python train.py --n_layer=12 --d_model=128 --n_experts=80 --experts_per_token=2 --d_expert=128 --d_shared_expert=0 --activation="tanh_gelu" --moe_layers=[0, 1, 2, 3, 4, 5, 6, 7, 8, 9, 10, 11] --router_score="softmax" --normalize_top_k=false --routed_scale=6.32 --balance_loss=0.00139 --balance_bias=true --router_z_loss=0.001 --init_std_router=0.0172 --lr_router=0.00221 --n_head=2 --n_kv_head=2 --head_dim=64 --vocab_size=8192 --norm="layernorm" --norm_place="pre" --norm_eps=1e-05 --positions="rope" --rope_base=10000.0 --rope_fraction=0.5 --qk_norm=false --attn_scale=0.125 --tie_embeddings=true --parallel_block=true --init="normal" --init_std_qkv=0.0362 --init_std_o=0.0 --init_std_up=0.0362 --init_std_down=0.0 --optimizer="soap_variant" --lr=0.00426 --beta1=0.95 --beta2=0.95 --weight_decay=0.043 --lr_head=0.00836 --grad_clip=2.0 --warmup_steps=200 --schedule="cos" --final_lr_fraction=0.0 --batch_tokens=65536 --seq_len=256 --doc_mask=true --train_tokens=361100000 --steps=5510 --dataset="wikipedia_en"
Below are experts of layer 3 (counted from 0) of a mixture-of-experts language model. Rows are named router (the router's row for the expert), down (a neuron's output weights, with its number) and show model dimensions 0-63. Each number is 200 + 20 x the weight over its row's rms, rounded and kept within 0 to 999.
After each expert's rows: a language model's description of what the expert responds to. This comes from a sample of Wikipedia text that the model never trained on.

# expert 51
router,197,226,230,217,196,201,188,169,249,193,235,189,232,180,205,211,202,200,221,204,215,188,189,211,189,197,211,206,199,235,177,164,176,193,155,201,169,193,185,205,206,197,208,174,220,180,195,226,182,191,208,212,225,203,187,216,192,184,195,208,203,181,253,171
down0,215,195,241,191,212,208,193,206,190,197,177,184,216,243,193,178,231,217,224,218,187,200,166,207,180,226,185,244,237,213,175,181,198,214,193,186,208,186,199,195,177,208,175,198,204,206,210,210,173,200,192,179,189,203,158,201,212,190,190,173,214,190,199,207
down1,217,198,221,187,206,196,173,206,217,202,194,188,176,187,196,185,196,169,172,213,180,187,196,182,185,239,178,193,185,183,228,187,203,222,187,194,193,205,199,199,222,237,224,194,204,224,207,172,167,227,213,219,205,178,229,182,255,200,173,194,214,223,219,188
down2,215,171,218,205,222,196,198,189,165,230,233,202,202,183,174,201,225,214,235,200,191,226,179,216,204,220,196,192,206,194,192,201,185,204,154,235,161,204,163,168,208,162,202,207,240,208,157,182,206,210,239,207,173,215,232,188,237,205,226,173,214,202,198,193
down3,201,222,210,216,199,212,202,202,190,192,217,194,184,196,239,200,181,175,207,181,190,182,212,198,149,240,217,178,173,222,196,198,219,187,229,188,206,208,228,187,185,184,236,193,223,205,226,193,209,229,220,231,192,182,171,198,203,224,180,203,199,235,167,187
down4,218,202,153,201,187,209,228,194,201,205,190,210,186,220,207,213,202,184,231,158,199,167,203,193,182,214,234,197,173,214,204,226,226,195,186,172,211,170,171,209,191,211,183,224,213,176,184,221,182,195,220,232,164,205,187,174,181,181,192,178,191,215,212,199
down5,217,226,225,221,180,214,219,207,179,241,199,227,193,194,202,211,184,217,216,231,202,200,193,220,192,211,199,197,248,174,195,217,212,195,148,170,197,194,192,186,196,194,215,206,193,217,172,166,204,187,161,216,191,211,203,199,212,201,223,185,175,157,212,183
down6,215,190,193,174,185,168,216,178,181,195,215,214,185,180,212,199,194,189,200,215,196,201,209,236,206,165,227,226,220,190,225,205,218,171,238,174,231,208,217,238,229,196,251,205,224,229,209,183,207,184,215,221,207,191,164,214,180,217,229,195,202,183,202,179
down7,170,192,205,244,190,187,208,207,195,192,241,197,176,207,214,226,167,185,208,198,213,180,213,214,194,209,197,192,193,180,179,213,199,229,211,170,197,181,212,203,156,193,225,212,174,197,168,178,212,197,176,212,190,218,194,207,206,164,234,158,202,177,191,196
down8,188,208,234,222,168,182,237,204,174,196,212,158,177,208,165,205,224,219,211,194,192,206,212,197,241,207,188,251,208,174,169,162,221,215,230,197,202,162,235,174,211,172,196,209,202,183,186,199,214,222,190,153,187,217,196,186,181,218,184,216,202,215,232,228
down9,184,222,229,190,169,194,191,211,200,182,201,193,214,175,183,214,189,166,207,214,189,193,231,179,208,202,214,202,218,210,196,168,194,211,218,162,202,187,236,203,167,203,164,187,210,231,226,199,200,189,185,208,224,219,196,190,202,167,190,185,232,244,174,214
down10,224,210,208,186,215,205,235,182,211,185,232,198,189,188,241,194,234,213,185,186,168,213,215,224,204,180,229,210,217,204,222,185,189,210,226,207,167,194,185,207,201,228,190,183,196,175,182,198,224,194,219,204,191,177,179,208,215,237,237,194,174,194,170,188
What it handles: Word-initial fragments

# expert 48
router,200,206,200,202,214,208,170,192,224,240,221,203,223,170,195,193,226,234,185,168,202,164,205,202,188,196,200,192,215,186,190,209,176,181,221,238,167,226,166,193,169,241,205,180,223,200,215,198,218,201,200,196,193,220,199,229,180,173,166,213,185,183,191,176
down0,185,181,210,201,189,204,186,163,220,229,224,216,186,211,202,189,172,199,200,209,173,217,184,207,215,205,234,215,226,204,223,211,230,146,205,185,210,233,184,181,207,181,193,185,214,175,185,207,192,220,229,223,151,214,212,214,211,176,169,198,176,222,196,226
down1,176,188,226,211,188,210,192,219,194,201,176,209,189,216,195,244,221,212,238,185,184,236,192,223,169,224,184,185,205,205,233,192,194,216,177,214,208,202,190,177,207,235,200,191,201,206,228,219,201,213,192,229,203,194,175,193,185,198,222,169,196,218,225,201
down2,219,196,208,202,228,177,226,207,194,174,206,238,181,224,241,217,224,198,189,198,197,199,216,175,154,203,216,203,206,240,207,204,213,221,191,221,200,212,196,183,182,191,204,180,192,190,198,168,216,220,198,237,230,245,182,185,163,171,195,208,209,189,210,173
down3,156,210,196,210,226,221,210,244,174,202,204,199,209,191,204,197,221,186,187,210,163,216,201,203,214,233,234,159,177,188,179,192,186,156,191,210,224,214,169,193,187,183,189,235,132,209,198,193,171,224,176,221,179,216,222,161,217,169,206,189,226,197,201,204
down4,191,192,214,182,245,202,195,215,228,225,195,210,203,206,246,191,193,174,226,178,213,218,171,188,190,223,205,194,202,179,207,165,248,200,156,212,194,181,173,186,216,213,174,185,218,205,207,184,212,213,174,227,190,181,212,208,221,199,213,188,225,203,210,176
down5,159,168,188,202,188,217,187,183,216,208,205,218,173,191,172,228,237,212,174,155,206,221,235,178,152,213,220,181,233,175,225,231,199,183,186,230,222,199,156,211,224,174,185,176,214,173,179,180,183,197,232,191,203,199,177,223,224,201,221,193,199,205,163,216
down6,196,187,216,157,196,216,222,163,170,227,184,177,194,205,194,196,185,179,168,201,203,206,194,220,188,198,182,193,146,157,193,156,198,198,224,200,203,173,205,188,233,191,195,198,200,203,186,211,190,224,189,218,175,194,194,250,218,189,239,221,207,208,187,190
down7,183,197,180,190,167,209,237,181,206,204,220,200,226,214,161,190,177,189,190,203,224,199,180,190,211,202,180,186,202,199,215,210,223,197,222,205,233,204,252,164,191,194,209,215,159,189,171,188,199,200,176,170,188,197,174,189,202,206,236,171,207,224,189,238
down8,200,177,196,166,207,190,218,194,187,192,196,215,214,204,205,214,205,208,194,193,240,230,227,231,202,210,221,226,217,211,204,194,213,249,210,166,201,195,186,201,166,263,226,207,196,180,232,227,216,204,189,201,177,193,207,193,193,199,213,196,186,163,236,187
down9,186,207,184,219,219,186,204,223,167,196,206,213,225,209,204,186,167,222,205,219,226,206,219,181,181,216,198,199,180,202,217,196,186,226,220,199,207,208,199,205,250,192,193,181,188,177,229,220,179,198,187,209,215,209,205,221,234,225,240,232,225,186,182,228
down10,192,219,171,179,221,247,167,212,200,217,207,177,197,195,216,206,193,207,206,216,175,203,215,206,217,204,187,184,189,239,185,180,213,197,217,175,174,199,184,212,232,236,187,205,191,215,202,198,212,208,231,223,191,182,177,187,193,214,184,188,231,194,209,194
What it handles: Name-initial syllables

# expert 0
router,191,189,194,229,205,202,193,204,192,215,205,217,176,190,194,210,239,207,241,175,207,180,236,207,207,184,192,194,196,199,198,214,193,185,196,216,203,200,143,204,194,232,191,191,216,197,220,199,167,201,177,205,223,210,210,224,191,199,164,200,188,181,212,192
down0,218,205,155,225,187,203,214,157,184,217,226,216,213,224,212,188,201,194,222,145,200,197,215,222,191,205,219,224,215,223,236,198,213,202,215,166,207,181,168,199,199,166,186,216,207,196,231,225,191,215,191,256,206,199,170,212,199,208,208,241,201,200,226,189
down1,156,207,160,181,178,251,192,187,162,181,189,163,214,200,253,245,219,202,191,211,174,180,242,170,183,172,196,176,184,194,214,189,188,215,229,203,198,214,230,230,184,202,221,183,200,199,210,199,216,217,200,216,198,199,183,171,203,183,220,209,195,233,201,175
down2,249,207,201,195,182,218,196,215,187,204,230,200,228,223,193,191,209,219,174,240,180,165,205,186,192,181,173,218,164,231,182,199,194,180,180,178,203,210,212,190,223,165,184,222,198,179,220,213,205,191,222,212,234,240,182,191,202,215,175,219,215,213,195,168
down3,190,188,214,192,202,186,213,175,207,225,240,187,205,201,188,166,257,215,221,232,161,178,181,247,172,199,185,230,177,215,201,203,230,223,201,205,194,174,197,228,228,198,244,243,178,237,179,204,193,185,203,208,180,201,185,211,197,211,176,180,230,160,172,217
down4,201,163,208,188,169,204,191,217,213,205,205,206,194,197,184,175,209,165,237,209,227,181,219,214,201,213,217,192,238,216,191,227,234,179,201,157,216,208,202,173,203,210,204,206,184,215,226,178,202,228,192,197,209,201,209,181,223,212,190,177,175,178,189,254
down5,197,210,210,185,201,192,217,232,143,237,208,274,218,221,192,222,190,206,231,188,235,207,190,203,237,244,215,211,189,210,201,222,207,179,199,205,200,209,196,167,212,218,231,181,195,166,201,183,210,199,222,206,187,198,187,211,162,184,179,198,200,212,160,208
down6,187,194,216,193,208,199,229,205,187,200,136,216,229,231,180,156,206,188,196,250,178,204,206,209,199,203,177,217,205,199,216,146,217,208,249,191,222,201,222,170,171,217,190,226,177,200,190,194,223,211,210,207,194,214,179,216,228,202,210,212,207,252,212,208
down7,199,205,186,212,176,214,182,204,215,214,237,183,226,225,205,167,178,166,178,205,183,169,193,189,160,202,194,175,197,211,183,194,206,212,243,189,192,199,212,202,212,214,196,191,216,198,182,203,238,170,190,186,211,160,210,217,178,208,215,215,214,171,230,179
down8,198,216,224,157,216,178,188,229,179,209,180,154,202,205,197,166,229,218,176,223,179,187,185,213,178,179,195,209,181,225,196,184,223,222,175,201,190,182,208,169,200,200,217,217,232,208,243,206,182,198,216,220,209,206,251,200,193,193,195,219,189,156,214,168
down9,184,209,222,177,209,200,233,203,205,211,215,193,205,192,160,230,213,223,204,195,209,223,176,199,193,206,220,207,191,208,231,172,204,219,161,217,195,174,163,216,196,190,176,188,160,224,201,178,210,193,214,230,187,217,201,180,170,216,203,188,203,204,240,182
down10,189,199,190,185,200,230,218,182,191,210,177,203,184,162,213,195,206,212,197,199,198,202,200,187,216,180,190,202,180,208,182,192,228,233,205,185,202,186,243,195,190,229,209,200,207,192,220,191,185,190,198,196,211,188,205,197,175,259,189,213,224,208,210,207
What it handles: Sentence-opening capitalized words

# expert 29
router,154,203,187,231,201,212,151,190,199,185,220,207,200,222,190,201,193,190,245,166,209,182,252,207,212,188,176,186,199,255,190,195,197,216,203,198,169,196,194,209,189,213,209,192,204,192,176,239,174,203,194,199,194,196,187,208,174,179,201,225,227,201,214,211
down0,216,192,183,213,180,205,217,171,186,201,203,231,186,188,184,170,166,202,175,193,174,186,182,216,198,209,205,169,185,212,196,199,181,161,193,224,210,215,198,221,204,205,168,189,181,204,212,202,218,181,177,177,214,166,234,157,199,198,208,215,211,205,216,180
down1,207,214,209,205,204,209,206,217,177,188,162,219,219,236,168,205,203,198,190,206,191,182,183,234,195,169,222,252,207,230,189,183,186,177,197,170,207,204,218,194,189,190,162,200,188,218,231,197,202,191,218,191,189,229,195,201,235,177,223,203,223,192,210,205
down2,220,194,209,195,235,189,229,185,246,244,213,226,201,189,202,154,206,185,169,228,226,206,179,190,186,197,187,203,200,187,215,223,200,195,183,207,217,210,179,232,165,218,232,216,215,201,204,198,202,174,176,159,207,205,210,209,196,266,197,219,235,220,188,182
down3,189,234,195,213,204,225,187,205,225,218,172,205,194,221,183,221,224,189,188,209,208,217,153,190,198,181,178,189,187,212,216,180,192,233,192,195,217,232,228,201,188,211,212,216,199,208,219,159,206,199,213,193,203,192,195,201,186,207,194,214,218,211,239,198
down4,211,231,186,216,206,185,175,193,220,160,166,235,167,185,167,224,193,196,219,230,242,198,185,164,200,180,205,210,162,196,242,185,195,199,205,172,187,152,205,190,202,190,214,188,184,207,201,208,210,197,201,212,207,186,190,165,182,200,221,219,209,215,205,204
down5,206,208,188,207,211,181,224,201,174,204,209,202,170,204,219,196,213,172,172,196,177,184,224,171,196,175,186,234,229,212,180,203,199,196,213,171,192,214,241,210,188,176,224,206,171,196,198,207,207,193,163,212,215,206,204,238,186,234,197,203,197,188,162,175
down6,184,179,234,170,237,204,228,173,183,224,197,227,219,222,183,198,188,223,209,204,205,182,195,179,227,160,190,221,187,188,166,187,186,187,212,176,190,166,241,211,229,194,161,212,215,185,181,197,203,195,246,211,191,200,190,196,204,210,194,221,188,212,193,191
down7,195,196,170,201,188,204,207,211,198,172,206,238,187,211,221,199,201,195,198,208,159,201,165,189,185,213,198,210,213,179,192,217,204,193,221,171,198,172,218,188,166,195,158,207,184,207,187,207,217,140,204,193,188,198,195,194,222,202,228,226,247,202,198,192
down8,193,200,163,155,226,202,208,186,218,208,176,194,212,217,214,182,205,184,195,184,246,189,222,225,204,203,196,202,181,190,188,237,179,196,165,198,218,214,246,187,211,227,203,248,223,209,201,209,192,207,189,199,163,205,215,203,176,187,199,208,195,210,173,200
down9,186,171,226,174,203,183,232,207,207,188,167,252,196,189,163,226,202,170,194,171,222,194,181,241,196,208,194,226,203,219,217,214,230,196,193,203,205,211,178,183,173,209,203,144,214,162,212,194,178,196,207,213,191,207,165,179,179,215,235,182,198,194,176,205
down10,172,211,221,208,181,179,214,199,212,198,205,205,189,201,194,197,193,185,178,185,200,209,195,185,201,167,225,222,242,209,191,225,233,189,209,159,201,218,234,192,170,233,231,220,211,206,188,206,205,196,199,189,205,194,228,243,196,187,197,227,204,209,181,182
What it handles: Possessive determiners

# expert 20
router,200,188,200,216,188,240,211,170,236,199,195,200,190,180,214,246,231,215,188,202,214,199,218,246,198,181,170,203,226,197,193,186,200,195,202,194,194,235,202,195,153,198,218,169,206,200,190,202,187,232,180,192,241,231,220,217,175,194,168,198,213,210,207,186
down0,208,168,189,154,185,186,230,207,190,200,198,228,194,208,230,193,216,199,202,205,226,170,218,200,205,200,187,209,197,207,209,236,182,185,234,185,190,210,248,190,215,195,182,224,181,215,198,211,208,226,200,184,207,163,188,201,194,179,193,234,229,172,203,213
down1,179,176,182,164,193,208,205,197,178,222,185,166,194,218,224,149,194,200,188,215,224,224,200,193,219,207,229,170,184,239,211,196,234,177,180,200,242,191,215,194,160,183,205,214,178,191,195,206,186,183,201,193,192,227,224,164,213,234,176,224,209,196,218,211
down2,208,195,232,203,184,184,203,186,216,182,186,177,224,175,219,173,216,214,190,188,163,210,199,204,247,183,172,180,138,185,192,206,230,234,180,181,189,179,211,202,179,179,214,163,183,218,205,213,195,234,206,185,202,201,203,221,186,209,156,165,215,224,216,223
down3,237,203,201,195,170,189,198,220,201,196,234,220,201,179,189,182,247,160,230,189,208,190,198,213,196,215,231,191,179,187,228,178,247,235,177,227,218,171,173,208,202,179,198,214,177,187,193,184,174,219,211,202,206,181,182,218,203,192,177,170,202,248,221,202
down4,193,195,191,222,212,169,217,236,220,215,149,167,217,212,190,187,177,211,162,211,200,223,213,172,224,214,196,216,200,195,218,196,179,215,209,207,191,185,212,217,179,208,187,226,191,216,187,178,214,214,178,203,222,225,191,214,181,136,160,240,183,212,202,192
down5,171,218,175,177,215,200,212,177,212,232,192,241,224,199,216,142,210,192,201,216,196,188,194,198,190,199,208,190,176,237,205,231,205,187,224,230,176,201,197,197,212,188,207,237,178,179,175,161,200,167,211,230,181,194,180,229,200,243,206,246,205,202,198,157
down6,153,206,244,212,217,194,211,188,180,191,177,207,195,197,185,145,187,224,156,219,233,207,183,216,218,221,213,202,215,199,211,234,217,201,225,175,181,213,203,226,206,185,170,203,206,179,180,201,194,200,220,199,248,215,199,187,213,190,206,199,211,218,193,180
down7,216,205,204,235,222,194,219,209,180,206,189,177,187,199,178,246,196,193,202,224,211,214,225,234,214,176,220,191,209,195,205,214,210,201,206,140,203,188,239,175,187,184,198,179,201,173,189,198,176,182,195,217,191,205,202,182,216,220,185,189,157,208,220,183
down8,209,248,192,190,225,229,195,226,185,211,215,201,199,203,225,215,204,209,195,173,166,199,238,192,193,206,188,225,206,203,198,184,215,217,207,172,214,219,246,207,204,182,223,211,192,222,212,240,229,227,170,176,204,207,197,231,189,144,204,193,191,209,212,200
down9,214,198,176,198,166,195,197,205,211,181,209,234,171,212,198,202,186,205,214,193,187,197,210,202,164,183,199,172,199,179,188,200,205,179,186,187,206,183,243,225,190,203,191,213,175,222,206,199,199,192,204,203,225,182,206,196,180,178,151,180,188,202,183,222
down10,219,219,167,236,180,188,205,199,202,194,194,228,226,189,181,181,194,206,226,180,208,206,211,226,183,196,207,221,178,186,177,194,198,195,219,168,211,183,243,235,185,236,202,227,221,178,182,185,203,207,188,183,142,202,187,215,224,168,189,197,176,186,192,173
What it handles: er and ed pieces

# expert 16
router,200,215,189,211,226,197,157,194,215,232,197,190,186,200,200,196,214,222,223,207,199,156,197,198,194,195,187,169,184,216,178,199,185,214,180,192,197,206,186,223,186,201,210,162,210,183,178,224,146,200,210,198,216,203,210,222,196,201,183,241,240,199,242,173
down0,167,186,214,199,237,204,207,198,175,182,219,241,181,166,191,210,222,206,176,219,206,216,221,213,214,192,244,226,215,201,229,196,216,164,237,179,190,210,209,195,172,180,190,220,233,209,173,179,202,234,192,205,194,203,214,204,218,223,217,193,189,177,188,185
down1,217,198,230,141,183,200,224,186,203,213,185,208,188,196,200,211,181,182,181,202,228,194,181,175,223,222,214,225,240,170,206,196,200,160,211,189,164,209,200,208,176,205,182,251,198,204,213,217,211,210,174,207,194,189,202,227,196,172,187,177,216,188,206,212
down2,189,178,177,185,242,217,187,204,207,197,205,173,179,220,196,191,214,228,214,200,178,212,183,163,194,149,198,182,202,158,211,218,200,188,208,190,218,182,212,186,200,199,213,208,183,198,202,166,209,193,238,201,192,166,199,232,225,200,184,172,198,198,211,189
down3,175,250,239,165,195,230,190,157,193,191,171,226,198,202,209,191,171,207,172,196,164,179,198,217,177,184,200,204,206,214,172,210,229,197,205,187,183,166,207,210,239,152,214,215,225,233,198,206,182,188,177,207,223,190,234,182,215,210,191,185,182,215,198,199
down4,216,187,205,185,197,230,189,190,230,205,228,245,193,133,231,184,209,191,216,208,220,188,205,206,222,190,187,227,218,204,195,213,171,189,199,149,196,215,214,178,226,215,185,198,184,211,184,200,201,216,235,174,181,218,201,197,188,169,224,217,207,173,185,175
down5,216,199,196,248,176,197,190,197,183,190,247,235,215,182,170,243,211,200,172,213,160,203,209,190,221,196,201,173,187,148,199,192,183,199,193,220,217,217,227,214,209,228,210,163,209,176,222,173,192,215,219,157,176,187,216,230,240,210,199,203,195,198,167,183
down6,194,195,194,202,241,188,201,194,208,211,195,167,195,207,206,194,193,198,183,222,215,184,193,206,208,212,207,248,175,218,192,220,218,187,177,219,162,180,194,211,205,209,212,209,167,233,184,183,176,253,184,177,187,204,238,210,185,236,201,202,233,188,179,209
down7,181,216,214,183,234,171,182,226,187,200,220,195,157,208,193,185,223,212,200,186,254,194,177,228,209,209,207,162,194,197,185,181,190,218,204,218,216,166,208,197,198,152,251,192,235,205,204,191,170,202,210,211,190,199,225,210,181,217,205,215,219,228,216,187
down8,177,163,201,160,188,201,223,191,212,218,198,197,193,182,196,236,202,219,211,223,226,204,185,186,164,194,172,188,224,187,216,214,196,227,199,183,201,206,144,202,227,179,208,136,215,214,194,214,202,213,197,205,239,210,216,204,210,238,205,224,194,194,180,230
down9,188,213,213,202,201,227,233,210,202,204,205,187,184,240,167,178,178,230,180,215,199,188,213,199,245,219,188,188,164,172,200,219,236,238,210,197,210,196,199,204,202,212,200,237,198,177,196,181,208,192,209,202,188,222,223,206,185,203,173,232,213,195,201,192
down10,234,161,230,178,182,208,172,177,185,220,182,189,167,221,176,184,187,160,196,210,206,186,218,210,210,180,206,202,197,219,211,195,218,213,218,200,167,200,200,150,217,185,247,210,220,182,169,194,212,169,184,190,211,171,216,216,188,210,206,216,201,203,172,191
What it handles: List-item dashes

# expert 45
router,181,210,204,210,200,224,209,186,212,209,208,173,184,204,201,264,212,206,176,191,223,189,237,212,211,186,177,203,223,215,194,189,213,203,203,211,211,231,203,200,198,227,230,202,202,182,156,244,186,221,206,221,224,189,177,205,190,172,195,193,168,205,210,213
down0,195,195,181,210,199,174,193,204,218,179,206,237,203,203,257,184,199,239,212,210,186,168,239,193,177,189,206,180,137,184,234,182,207,201,215,230,209,197,197,197,163,213,181,217,207,185,212,198,204,194,204,173,209,197,226,236,203,189,212,187,177,227,192,177
down1,172,182,180,220,212,214,242,209,188,211,215,226,232,160,161,213,209,154,205,170,202,200,199,206,201,199,214,199,170,209,222,221,179,186,196,197,216,206,211,216,225,204,186,200,198,203,223,205,219,223,257,231,171,180,181,211,178,197,205,199,189,191,214,194
down2,192,213,174,224,206,193,179,201,190,217,225,210,192,220,163,178,188,250,168,223,199,182,194,180,194,213,223,182,189,198,205,243,182,219,215,182,226,192,190,205,197,194,202,203,221,195,209,198,217,234,217,181,184,202,216,182,220,205,206,173,218,239,205,182
down3,191,196,233,234,199,200,186,215,190,193,212,214,222,189,227,223,187,200,196,199,191,192,186,198,211,207,218,194,196,244,209,202,199,176,206,162,177,193,194,183,183,212,213,193,170,215,203,224,236,200,208,248,190,196,218,153,234,181,209,207,194,208,190,205
down4,187,225,186,194,200,204,212,224,189,220,209,189,215,164,236,188,207,199,262,193,185,202,180,227,193,227,196,198,228,159,224,191,227,182,236,167,172,196,170,204,221,164,188,169,193,196,176,204,231,207,198,212,173,185,196,204,245,192,190,189,189,191,183,217
down5,243,185,160,220,197,169,204,188,217,191,204,183,183,214,182,192,170,199,218,182,184,216,215,221,195,176,201,200,217,185,151,173,195,194,195,230,199,220,225,191,163,204,204,178,207,184,199,178,187,205,206,216,193,170,172,180,217,224,231,223,187,209,201,200
down6,189,228,204,209,202,185,207,192,211,165,171,172,207,249,214,215,181,205,197,187,197,194,180,168,209,220,190,196,183,177,217,188,224,175,158,192,163,227,247,187,208,181,199,213,184,211,188,203,219,207,210,198,186,243,203,174,210,211,216,208,188,224,172,199
down7,217,182,172,195,185,203,216,200,190,215,192,201,187,199,209,219,209,246,174,212,207,188,191,203,179,233,195,184,189,214,213,208,196,207,167,178,214,199,191,229,230,185,255,174,208,169,259,213,211,200,212,187,179,216,241,179,210,203,195,177,190,172,202,202
down8,198,228,205,190,213,231,218,200,228,196,190,241,212,188,206,200,208,173,159,202,176,204,222,194,193,186,201,227,223,178,193,194,181,205,233,195,204,224,195,191,220,191,182,183,194,158,173,198,229,189,186,209,166,192,167,209,194,196,241,168,196,225,189,225
down9,160,207,162,213,204,185,208,193,227,207,193,184,202,163,201,203,172,200,189,229,210,215,190,202,217,212,211,192,207,222,198,221,182,188,218,141,215,199,211,159,210,181,191,220,199,210,231,226,206,195,211,197,191,231,199,174,149,215,254,212,229,194,190,195
down10,186,183,222,219,198,162,209,186,191,193,223,197,197,246,227,205,192,180,220,203,203,190,209,216,203,193,201,240,172,181,194,192,188,213,194,198,183,241,228,181,222,183,214,213,194,201,172,200,200,216,220,246,170,196,207,187,211,195,204,179,212,155,192,188
What it handles: The "en" fragment

# expert 33
router,202,199,209,221,192,200,181,170,182,206,192,216,189,183,184,211,224,217,218,187,204,157,201,199,204,197,193,190,193,230,195,211,165,152,185,209,193,201,171,207,208,266,194,198,219,204,192,216,192,190,188,204,237,211,195,206,189,186,177,218,228,186,198,210
down0,201,225,176,186,205,160,209,202,172,208,180,224,197,175,159,194,210,220,203,192,222,205,194,186,199,202,155,217,143,194,213,221,210,216,221,189,229,160,220,218,192,226,212,155,196,196,213,236,222,196,166,188,211,178,178,196,240,186,212,212,210,183,200,194
down1,195,216,233,228,208,164,166,195,253,207,190,225,199,202,176,149,243,231,168,209,179,231,215,195,184,196,210,217,211,194,176,191,201,176,187,222,201,199,201,236,182,171,231,194,217,222,220,210,207,204,199,157,190,198,210,194,201,206,208,202,206,192,198,213
down2,214,214,180,225,220,230,231,214,176,208,216,208,210,208,221,180,223,225,204,194,177,236,202,170,200,189,229,217,218,206,187,223,247,189,198,218,222,214,221,182,204,227,201,204,211,239,187,192,200,190,200,222,223,199,247,218,191,195,214,226,172,209,196,228
down3,211,191,166,199,202,180,202,206,189,186,221,219,171,195,205,189,187,174,181,162,186,218,189,192,220,234,216,207,158,234,222,220,169,216,202,169,224,164,218,192,192,200,205,214,216,201,196,184,176,184,162,215,200,194,195,172,211,223,226,214,212,168,199,199
down4,172,189,211,220,252,194,193,226,191,174,167,210,211,173,185,180,175,169,205,162,204,198,206,201,181,168,197,179,182,184,166,161,181,224,142,211,223,202,215,203,204,208,200,189,199,200,172,217,196,205,182,194,199,205,162,187,187,206,186,205,203,222,224,208
down5,235,195,198,192,199,203,164,210,180,198,212,207,139,233,213,199,247,204,177,203,161,195,213,193,199,195,236,234,182,195,209,238,180,215,226,203,220,206,182,165,194,172,202,217,188,224,185,186,201,168,167,182,185,157,209,214,205,196,204,191,242,208,217,219
down6,214,214,191,195,202,218,160,237,191,230,206,202,219,221,221,217,159,213,211,182,225,168,246,206,199,216,213,154,178,166,218,210,236,209,205,204,194,238,198,183,180,190,204,212,197,188,177,226,201,175,205,189,227,180,191,212,208,218,202,168,179,244,217,189
down7,237,216,200,173,201,182,223,209,211,183,194,191,231,208,188,182,187,193,230,182,216,198,190,180,198,154,198,180,205,188,181,223,208,201,201,205,232,208,196,234,190,219,220,181,194,203,172,224,197,196,218,192,184,212,185,149,160,225,241,188,184,166,219,181
down8,189,181,195,199,192,194,206,202,171,187,190,232,226,218,225,191,174,204,177,189,195,195,214,182,229,221,216,184,192,234,231,180,232,203,162,195,180,176,208,198,237,192,219,208,212,172,240,151,187,209,228,186,197,229,214,218,176,219,168,180,197,183,199,200
down9,216,209,161,215,177,226,207,160,188,161,175,211,197,235,171,216,197,214,199,195,202,169,187,211,203,182,175,187,190,191,194,188,179,200,185,185,205,194,191,203,227,181,220,213,223,182,176,232,208,230,192,220,232,202,221,174,200,217,199,217,166,183,202,211
down10,195,189,211,202,209,203,178,189,217,180,180,210,228,207,175,164,221,226,226,217,207,178,183,228,175,171,210,192,210,190,212,167,219,192,195,219,189,159,198,203,201,182,227,170,220,207,210,242,209,197,174,215,199,219,187,234,229,228,244,216,201,170,200,213
What it handles: Line breaks ending entries